Experts of a small language model: 448M tokens.
Below are experts of layer 2 (counted from 0) of a mixture-of-experts language model. Rows are named router (the router's row for the expert), gate (a neuron's input weights, with its number), up (a neuron's input weights, with its number), down (a neuron's output weights, with its number) and show model dimensions 0-255. Each number is 500 + 25 x the weight over its row's rms, rounded and kept within 0 to 999. Numbers have three digits each.
After each expert's rows: a language model's description of what the expert responds to; "raises" lists some tokens whose logits its average output raises strongly, later layers aside. This comes from a sample of Wikipedia text that the model never trained on.

# expert 14
router:475526528483465451508476492486515494489527482531503477532473482485490472487481485528481530453511474527525459475472515486471512527501522488515476483524523486514508484471479527509513533466460520515483506454523472491488482488470454465474534488529497492512508468504487523529532518471477476470472526481472511497502535540468482481492518482474473522458543476494460486525459528518492510521484474494471503512491492483466557481523492536556529534506473480499538519522501490486527483513539517541420521513487532479475525517512457517506521534526514513460491480520513544503526505476469484533516509473479535486514478489531468476487517510474516477521515485469516516456470479516475461522475522550480515546518528545493493496525525519487474496515577461494516487516477483514487532491483484
gate0:529545497471470572500541493477492537501485524530496490513470510488502523492470508445519491513513511517453507463535468466468451489503469483498471495473493513447533502500530507488518601531496496540469521519487456504523518524516463549464556480520482502487473480476477484539498492450536527532489524500467514492512488488498465471488535466488499524507488518481521492471475508480521479532490506514497505511542476485496491518502483529517502501490466505504564496495480488457494503540512491514503512511508513475509502504512518499493507534458540513534521504512497540505453494478500487488484487523527470550485461486513528509499466509499543525473492494515494514484484489501458587526487504528503503472504489524480502521518491479490496520526501453505504521438485526531478511454499484
up0:526501473466461528481498491476534532504509488527528496508447513490493514499473507461525486533515493581472513476524485488466455501500468521492454496505510505441536501508534529507500579557474480527518502534480483498510487500532443530446569493529509513500501487466470498544512497464564525478516491508458485481509493476529482468500505491482540486513448507506498519477452464493512490531482505524490491489512462479472489503522516515519514494512455486499547523463486499480486497512512492502532500518509522489477500490519509512490528526447535523575520501525501532506470471491481484484505495512527469537493460499501506505508486480490559536489498510531491503513507488527462551540481497525495504495499511489517512543526500484508474518514470498488513512469516525517490542464494492
down0:483504469507480512509524510469518494467531514481517454485476502515491500490529507511509460559516524495497532529442523531479478482489505515497512513500501515544494552541531483501523530491500513494447474496505484466437515491503452488455504494505487517493490517513489495502475485511505503531469540523447517490500507498498522524458460511509497522522505493521518507488472513431545522508490512473485516466495512489484429507534531497460463471552502482536551483475479502509474483535508506522517476519512500560500507509468508534483510542469522469512492514531494523511537481507487508496527482512509479514467489522489468465494529509556531471521529478497499515536545515518495482489524478503493483489486530468507572487524508484457495520445495490467498526485536483548524434522517503
Description: Spaces before numbers. Bare space tokens in tables and prose, usually just before a number, date or score, e.g. "| 2006", "the 1980s".
raises: "|---|", "|---|---|---|", "|---|---|", ").", "})"

# expert 8
router:473496514478486463520489486514511438499537494533515456515486495493486487476468487526465524475517476531493473465498517493483531513491512488532487491543521517498523478480476526527497491467475530515481528483518480465481495497464477473497521480519503502518500479495493512502534534481484463505482510461484501491547518521487492471482508479470471500470509466469439483536490510502481528498469475449479535528481492509474530468507481534529492548510495478503514559557513519501531494493505531536441515525469542500481517529511466519499523551501503510457506477506511495530545512467494476518506517490451531476515468465519480477479519524463493486543526506453534531466457492504490450505472533503460504540499509514489453518506519532471473491531557514480537460547486489507484528486474500
gate0:498494488482477489504487455521479472492515457533514488528457531501508531514508515447493504485490469547570531501532505484458526517484522498535490492495479520540537524575507476491483474504504456502512498477511474489479492491495489493522470509472517516449485475492534527505465456518519481485524473544529518485496491505514511471524479496527507508524491478494561446485490468520502542478516484488504498457490493499489469545518474496516472496513477525502500488533523525512498520495489522471497522529488502492530518474501545483500503483464476464468506555518509503463492516523516442536513493466484469480537466515494540554477513511491522511483517517547521521509490485502476481473502536486509488492458425492487469503520498509437501489550497519471475490521570497521506497497454498
up0:474520436491518503480503505496461547504461502474509521514499457508470476495490472502498503504525499478474474500491498512521537454499491468514486490528494495453504527470483505500518516480504554451504537488493516489496425510492459471473491526455526481503531507497496499497513529498496536566547505484544492500471487466495489507513510502515509513512469566502476519510486504476497530513488504490533482532456523499521522488459533475473492523457503527515494494476485538494486507463518488523491496443519455519495456551502508514485443561493460541523543489530466513482490492501475526494504529519520509510511563515451482496500499506521500522506530495468530504483523489536543506524525454510461506481531538505486491537485496499517502499453463525466529525521477531492487506509525543
down0:473542523453475472441528499480484495480489457496504517546468512499468530484454509529502421506535512499527494505450476507480501514506505493502512498520523512479476515504525511500471493497551495459494509472503520521441464470492494521468527490473465520508536483510517456522522513465485498499522507462495473501475528515496513512503525477532507478456492486497477532501455475480488522522523471556490509501519483450495522444476485474514499524517515480490499484492463501483489497457535498502513513514478526517474481559486500517527471520513469503549494480486543509527508459490458480539507534512530544536500486490510522473491509477454502552475493558501485452503520524527525554506462459531535490482501461515509479499478467531474531497495462507518521506502518504525476501523489494
Description: South Asian name pieces. Word pieces inside Indian, Thai and other Asian names and words, plus single digits inside numbers in election and results tables.
raises: "im", "et", "ence"

# expert 21
router:486504512495469463519482460466502477479509485508515476525483446482486476499488495506443537471551452505512447479443506481479514507494530475505470468514517446531513484492484513518533521486474517533460511470518478477469484484477478485498510485509490492520504475504475529500528532478471469479471532492484538491520536533476495491495517483485494533471527485494476479513474514523493531501463505468502511536469502487476502482519479534513517541503506497501524528542519467484524480511514525513442528539485529482480528526522481546505521512521518526490513474525517501531542523458461491511534519474457525473522473472526489491471537492467481458554516478453516504475459469503511480510482526518493514524512521526478451505515517512473486489503563460481519486518465480504433522510455493
gate0:479459493511510514511478521545525541507477480522492504479496486522500548480496525495491513503531461461500501494502459559558499509507498455526483518450503453477492492508542493460529472537538475526489487497488492472495517517492542525519507488493499528478492492452535501527500513528469512542451480528474515498509503538479520530517530496469499529473507483499526552501527483448533539447505535502485491488508525543502453481475476507467490526493521521493479532470525474484497532532522498525487517477489501516543495518497519497498478472535477514488487463505465484569488492514483462527524501469479512548470516507495494531529483455447501502519492494511551470507497479517524520498484510526517502485499491518510468443519478486462484473494508523491477518549535529505492457531485557
up0:539533523465479517520481540506478514525494489518509502523535539489464488483496523516514483507456477476517517497501489491540511498499463527487496489522549567505527506468539478504514522513517502492479548539507550501484492510465512507492530535501517465485462492531484517533438523444482508521519547534508510499536459470506491489475511484512512458502472546502498509492509511517477493505520500523503466496503478481532497522505520470501472445460509506485521540474505507444454450511490504454505545478505464483565501471476473480540536524513524479512517533501514477459505502496508493481495526518500513486515461441512471510464502520530480568481511537520463520500488526512487518529506472439501492511513547521491468485471490491511481510474520504514507487477449516509511509470503464
down0:504473475516516516485519537507520520495484502531495503456547520483480505523552470533486500433493466513510503531476502479492483528475499497480479478480480471507489485516497513501523468473456480518492502497472522570456469482518542541522495475484505481496523527475517441508464495512508513500516512475532495505520506473509505529516479477544501479491517494510466450529487473493465465515531487496516491492455524502499484506516502529536487572500566508483482505514544542498516510461485510525505499486508470497495460463511458519484454533521487485516504486479548540535520499499481485446540472508498519496524517480523453499500509476485473527514430493475497488502498478473504435488519522479523484515530503455505515512439480518519541481475511487522527521505489474465481462542500487
Description: Taxonomy and prefix pieces. Opening word pieces and capitalized fragments in taxonomy lists and chemical or data tables, e.g. Class: Rep-tilia, dis-proportionation, MPC.
raises: "ide", "J", "cade"

# expert 57
router:471547541488485486508491505486507483462543463489538471521475469484489462470481496506454528507531464520506449477480514478496502524509522497536479478506515490529496497481490529528525515477467509507451508470527493477491471468472475481498500491508492489522495472505463518530522525483473490490457536469495531505511543509463503486475505476498493521450518463486485504504482502544485521509478471486460518513449509474482508498552475529525507533507506474498524551526503465478529460508530535512452540530482497512488519513522484524536523539551517514463498493540537512521515513468456469510538531458492545482509494475535495494481504499460515494529533473467512503484472474519498460526483517544482507525506515523480466518524508500468484489510565448490515501509480472499431516474488495
gate0:469508441487492542482494448465489478528442472538509517498549493501519499474476449492442532525500513465487500481488485468492495467499545495528507493450489500535472483559519483530513515478494532507455524463500507442464487481522532473510514498480502502503499501493482504530514452511487481472456567502547505471503527487521520523473474523534504502467439505496474460472515487491454539508468518526489482523494505494508472522483503468472476452489493482512488495484493492478505533531453537502497488467465499495511483461445507495493507504541471485509508482520512466532500539475475496465534521474460511472475490501467480507508493516487497503532525445483475481496536502514483498482488512480493517486511510499531477528503472466547543471521482517479477507519497496489492501535456482
up0:473482537553484495456467510547466505488503499531489530505547480484566482467492522426503513513487514471494537476468531507490499501541476529525515517467486497456521502498497462483495457492483529528492501518539467514486502489475469495516521506493508513504490512521473539519536467498486486535491496504517515544503529506510491484546508559504517474432462493467507494501486451516506517526487476533540527524524496500478516494541517498509470495485478512509522525509520499500531499502473475492513530525493515439486499498481538466528494497500505522468515478480503476470512498536523503456468530510480487490502490550503526510456457478453539509445509521469495509464503500487502500449573489508494494497444521527503484476513467529481492484543538486493524489458504508521521488512520465
down0:528516500485484489468473459520493527512507495521477488462504487476504507500452516475516502528480488464498507521480496519439483462514500497488449500508493548515432518480497506456511452532501524525493494502509466517517592551519497469494498456494541523507488468478468467514472468506523474482459525461497528488523476538498516511525518554497546462522489513456531490519528488462460491555490497488532491527507498461459518502492520492528488487529506488494495497507507449488515465516523482487470503483493516515509494484504522501510514513535514494459534505510474498530501527507549521475488512517489475535491540522520504514440514484538451504484469507471550503505522482510479482564512508450520501499533509504491477488483478455487506458465500500509478497488531468515476481461490493
Description: Geographic infobox data. Symbols, digits and punctuation in place infoboxes: time zones, coordinates, elevation, population density, e.g. UTC+2, °, Area codes:.
raises: "mm", " titles", " interview"

# expert 45
router:494510523500477452510483488462517469483538492509525472521478469486466473473487476521487542450498487522520489500481518470476523537498518490520456470540531490506516495462466496544498515455480521528511509495531492473479469456478463476478488457521506466511503486499480521517526528461469468489501512485485508496496519540476485468472510493466467512489535487458467482527486547517492509534476489493455498513487504460449530462517467504543510559487471448487527505538500500479523462508532536532439499516468530501469515535502472528532532510535523513483456506518508530504534489491477469532511524482494541499517484501528468470454506528479511482488529504487526518466473501530492457502485525535479516513501522553480489492522518517506462493533540479482505476511492480544488502506496468
gate2:547512476484527512493493534459514533481483529555523516455465475505489487481542495498524481495489531499513486523525541476488468477475552507469510533515461542509494522475485480515504544507503508484484496514514518497475512491534509491496493500537484520548443487506467502535459509483520509565477540478529493506495521456517553500489494486502515531487509495473520494519534519477512534476540509525490505507489522480490460480483507497475494516466493540511495543508530507464494483511531507493471512537529455474492500481490485514523481520524462474522511541506504484505540514498533518492496518433463559524505534479422547483505468512531482518513498480494524535487494479514524509518483514459495466516503530520482506521485472465507495446505506551503543531473479492470501482449515533
up2:510549520471503518487515482491516512485498505452502467531506527479476519494485488483484505526521503509500471509508534544478517461490502497482531527476529528519459537490520469517475561498508539482481461462424488495481455442500513529536472514486485504484479494432488505515490534552507486523494498507520511472493518471483551473539534502513471498490462500506551485442486486500447513470512512495472514494495487497486493549507484465512486473474449509464502536495504492494499466527506521511502525490488508538484529478508490597501496499461498474512531496513470523469481510513494502490482469519509512492461476476434535480521524515525492518494519484500514478530543485507461501498490522469481477459524508542514474508512532494517508468512472492534520493480461510455509515494504534
down2:489452510539511491488533497478515528494479538525466492485515509523543474531482482494480502550466485532522478484529507483437529575513505517536521504536513471542505509476478533544463505505502466477503487510461526511515508456505480473474498519489523514495477502525546495473545513455502483524474546492509532495488518497521479506506513503519470513493506494526509499501531504508498514520532538495476495488512463495474498511528518518459496485524476515442462504461519487494482466489453534516570482500499496549591479456476499480523479501532503498510501485499530508488501523521556509514475491493484474500530496536507483521475487438456443507515531449506526464495494491506472508523503530498525499497518547481485479494503481499499508490481480475504530499473451502515456524505487504
Description: Reporting and communication verbs. Verbs and nouns of telling, explaining and informing in narrative about people, after he/his/to, e.g. explain, inform, complained, quote.
raises: " the", " ", " in"

# expert 27
router:500522527486450462511469494491496484494526481526520448516494472460477459463480502533481523475545483521512460493460515456463515522504519494525476465553539483513515472458473506533507521476499537538474521474518469482465486471492480462474532489538500498521495457514471523525520520492480484471465529461482504493517523546476496475493507496461477517461529482480495501520469506529472538526468461472477539529480497503465513484530486553519523526511480464490527536532505493483538469507557536506487512525474531503484533518529481544524541539528526517480486491518517521529550508472485481526545507481490545488519489469517463466487505509481505477515511473470525529490468483524482487525491521532480514516510522523492489518533529520475481507491519482481519495511471479530478521485482479
gate1:505509512473524500512480544517479507489440504491511567487500487498485530480539490495489531514567510477475494525455491608487443491511514506472471479526500458462460519530480469521498487475483478469503484463494497528529505535491534534477472473530516496527507504550517516502512529488484475484569482500498491502543520535469444511469532497493528498529541512494489488539482497476519514525460535540507515510496494489465519528507527540520471494477510526523526516489503476504493511508488486483490484521483452522478451486450499529489489520472504527520482512463502541472492485506500512488484509518481506511506487505452497516542474502485513552534496464490490529506518461492471506505507547509493463503485528527504501507539505528483518521508510461486489501506507522487442478531510475
up1:524500471499490521469466515534479542505484505503533579522500469492502501494499521477476488545529505524490500458464499516506504472460475490454492467459507450501525462548518538483531515496515487466523520457537495508503515518514505553498491476518463499506488496523499515502508501542525474490523506454469529500491461517517464553493478536523519551529528521521538492459487492489503537464481491546534521470520507495477500534489538515511464463505507505501492473461494458549480507503494497479508544509511494502463443495531531506515496459465502478550568494527517503508481531489493521507494472480477500500512436526532476511493505487512500504529497501515521485520526460485522513510522500511540510432486529501515469496537521482474508489436482462506494496521511501515498482498483501
down1:519504474494490473511521526473537526520529437544549489520500450507526473493492511515486508502497508515518459488498555519463524464501494537524554416530495494497488480510510538513476485494476510469533505498493534469476525497520515515518463474481524516514481524505508464487481486496499484482530525492501462434550485531513509512494545501530492513539478489485518481491476476533456540538526454511492474479489542467506488530442508523475532522479524500480520485529480478524488472539503463504487475467484508533479496511511497499499490464484509503517543518503451496485474511505448516484508507501486494522492459488483499530458524543510467472552491469479510471527496468482455500478536500543465507489491507535458477477464491525485469524456513496498489484502495461489492476502497491
Description: Conjunctions and linking words. Conjunctions and linking prepositions after commas or dates, mostly "and" and "to", also with, which, where, e.g. "1931, and", "2002 to".
raises: "-", " hours", "\n", "ance"